Below are experts of layer 3 (counted from 0) of a mixture-of-experts language model. Rows are named router (the router's row for the expert), up (a neuron's input weights, with its number), down (a neuron's output weights, with its number) and show model dimensions 64-127. Each number is 128 + 32 x the weight over its row's rms, rounded and kept within 0 to 255.
After each expert's rows: a language model's description of what the expert responds to. This comes from a sample of Wikipedia text that the model never trained on.

# expert 18
router [180 137 160 144 139 202 170 171 143 140 100 159 147 229 191 139 114 137 169 111 121 127  65  58 167 104  98  83 150 186 173 104 128 123 102 152 105 168 157 152 175 140 157 124 120 144 101 115 103 191 152 118  82  99 138 121 116 143 119 157 179 148 168 108]
up0 [123 130 158 169 139 178 144 119 101  94 203 197 142 112 162  91  67 150 116 146 170  81  88  59 134 153  29 160 190 122 121 170  97 176 132 117 144 112 138 153  85 141  93 122 132  70 152 120 158 105 136  65 165 141 104  49 103  73 164 117 120 140  99 169]
down0 [ 80 173 133 135 124 118 137 129 151 120 121 126 149  99 130 147 112 142 126 173 101  84  94 141  97 189 183 136 159 136 111 128 120  84 153  84 158  97 158 125  92  41 156 117  94  76 113 126 163 172 132 107  97 135 139 134 139 149  95  82 122 106  87  83]
It responds to: Table cells and modifiers. Pipe separators after names or teams in sports and results tables, plus adjectives and quantifiers like many, several, rural, extensive.

# expert 6
router [125  94 136 147 102 123  89 155 157 141 100 227 184 109 170 137  99 120 171  98 142 156 107 148 136 149 119 165  99 126 131 143 191 129  95 136 103 126 115  95 163  88 168 100 137 154 106 145  80 124 143 118 118 169 107 123 115 159  94 148 133  55 170 110]
up0 [148 110 189 120 133 118  71 121 179 114 106  99 113 109 120 115 156 168 123 175  99 177  85 170 145 102 103 109 126 117 118 180 208 142 106  88  48 166 160 147 162  90 125 106 165  93  83 142 117 113 214  76 134 167 152 101 102 140 150 180 141 190  87  80]
down0 [104 205 117 123 174 156 152 152 115 136 140 117 109 124 152 156 130 156 130 160 194 143 153  61  63 129 107 142 134 146  63 130 116  96  82 141 136 115 106 108  83 142 138 128 152 173  95 158 153 142 130 137 128 147 107 106 131 202  55 128 105  50 111 144]
It responds to: Articles and quantifiers. Indefinite articles and quantity words starting a noun phrase, such as a, an, one, two, more, most, other, least.

# expert 32
router [ 83 154 121  65 172 152 149 119 159 110 107 154 158 171 106  50  93 118 128 142 124 158 134 157  84 122  90 153 144 167 145 195 184 141  86 127 105 122 145 104 123 139 121 151 129 142 152 149 177 148 135 141 122 147 132 100 149 133  58 154 137 116  71 155]
up0 [165 154  99 179 141 104 138 131 156 123 105 177 144 161 132 168 143 209 119 111 128 150  69 118 106 120 139 101 114 109  93 122 156 123  83 127 101 136 112 187 135 135 145  86  86 133  99 161  88 126 117  83 146 168  64 107 129 141 128 164  94 113 168 111]
down0 [131 180 138 127 131 108  52 118 117 122 121 126  87 103 156 166 132  49 138 149 117 150 152 139  87 106  78 118 134 155 161 121 115 118 121 187 136 158  77 143 150 116  96 139 149 136 182 132 134 148 146 109 105 154 136 136 125  94 136  81 164  99 127 157]
It responds to: Quantities and units. Numbers and units in census and measurement text: people, households, km, mi, million, percentages, population counts.

# expert 10
router [173 160 114 157 118 140 132 179  83  97  93 187  97 122 133 109 118 170 195  94 155 100 129  83  92 184 169  98  38 144 112  95  85  95 113 178 180 126 181 132 118 144 119  73 149 128 185 162  86 163  86  70 108 136 135  94 124 100 120  82 147 111 121 107]
up0 [158 111 101  43 136  88 145 170 106  77 131 154 106 138  72  86 169 122  86 178 158 113 137 100 162 114  74  98 149 168 161 132 131 126  59  84 170 143 153  80 216  98 127 133  92 119 179  80 125 139 135  96 149 171 127 139 136 133 185 112 153 135 147 117]
down0 [152 171 157 170 145 143 138 138 154 122 151  96 109  74 158 162  86 155  83 124 139 107 145 161  79 160 142  99  65  56 142 131  92 135 158  74  64 107 133 147 115 214 173  65 133 120 158 112 118 193 144 167 172 136 131  88 111 133 132  88 136 156 150  97]
It responds to: Word-final suffixes. Ending pieces like plural s and ing completing a word (Nursing, Governors, dirhams), plus public, social, health, medical.

# expert 21
router [ 53 161  94 153 177 132 119 146  82 163 199 168 165 109 143  88 169 155 103 103 132 182 129 177  93  95 191 103 141 102 102 152 123  76 118 163 133 157 168 135 120 155 142 140 122 156 112  71 120 145 107 157  66 126 119 168 116 125 133  64 146  85  89 163]
up0 [133 125 119 109 126 116 105  80 123 132 171 138 118 103 152  91 130 144 105 144  88 189 183  97  86 150 113 152 116  57 134 113 153 112 203  95 137 172 128 137 131 171 136 116  77  90  93 189 143 130 131 136  68 113  74 111 114 129 171 105  95 122 129 185]
down0 [151 182  95 172 114 163 129  53 110 134 112 170 154  90 167  87 178  89 130 135 118 111  98 159  64  83 110 116 135 187 128 115  67 123  54 149 175  73 111 131 127  93  95 156 109 128  97 160 128 134  88 161 121 112  93 139 114 157 178 153 126 103 123  51]
It responds to: Closing brackets and quotes. Closing parentheses, quotes and braces ending units, country codes, or asides, e.g. ft), (JAM), plus "part" in "took part".

# expert 33
router [162 109 119 142 106 153 140  88  83 142  94  67 134 164 134  94 200 145  98 106 100 125 160 180 156 117 105 151 154  93 153 109 120 121 129  97 155  83 148 125 103 149 113 177  96  90 166 159  91 138 178 156 126  61  73 108 143 104 147 176 179  16 169 146]
up0 [139 108 114  72 133 175 167 110 182 107 127 117 113 153 103 107 181 132 175 147 167 157 141 130 117 182  96 121 114 153 230  77 105 105 111 153 135 125 121 107 153 111 134 191 138  77 125  82 123 129 103  90 143 134 175 198 144 110  52  90 119 117 181 184]
down0 [130 144 157 172 126 181 165 131 180 163 160 121  85  77  67 142 202  90 121  96  84 136 143 140 157  86 159 109 115 131 156 115  98 126  82 155  92 121 138 120 165 148 100 154 125 136 143  80 146 100  87 143 104 200 118 108  70  24  98 141 152 138 161 127]
It responds to: Name-internal pieces and breaks. Middle and final pieces of names or words at paragraph starts (Flo-od, De-ar), plus line breaks before headings and table pipes.

# expert 0
router [100  92 106 130 135 130 156 163  58 163 187 127 154 133 133 131 112 117 118 140 158  76 145 160 139 125 178 104 108 123 114 112  83 172 154 113  31 100  98 119 109 153 111 136 133 145 132  97 142 126 136 114 131 124  87  79 151 133 135 167 131 107 154 152]
up0 [155 132 177 132 201 205 111 143  61  95  40  81 145 119 126 155 216  88  77 133 153 151 174 156  47 125 109 118 159 104 165 210 152 108  77  70 140 154 171 162  95 161 156 106 123 206 156 103 115  87  91 131 107 151 154 126  81  87 137 102 139 103 177 126]
down0 [136 119 146 118 148 130 146 105 113 107  89 110 221 139 131 164 130 146 113 134 127 133  59  77 108  66  91 111 120 161  98 143 135 199 149 148 155 126 158 150 149 100 184 120 105 180  85 116 148  81 161 124 140 127 138 153  95 138  73  42 117  62 119 127]
It responds to: Contractions and auxiliaries. The s or m after an apostrophe (There's, I'm) and forms of be/have (been, be, was, is, have); also word-final letters.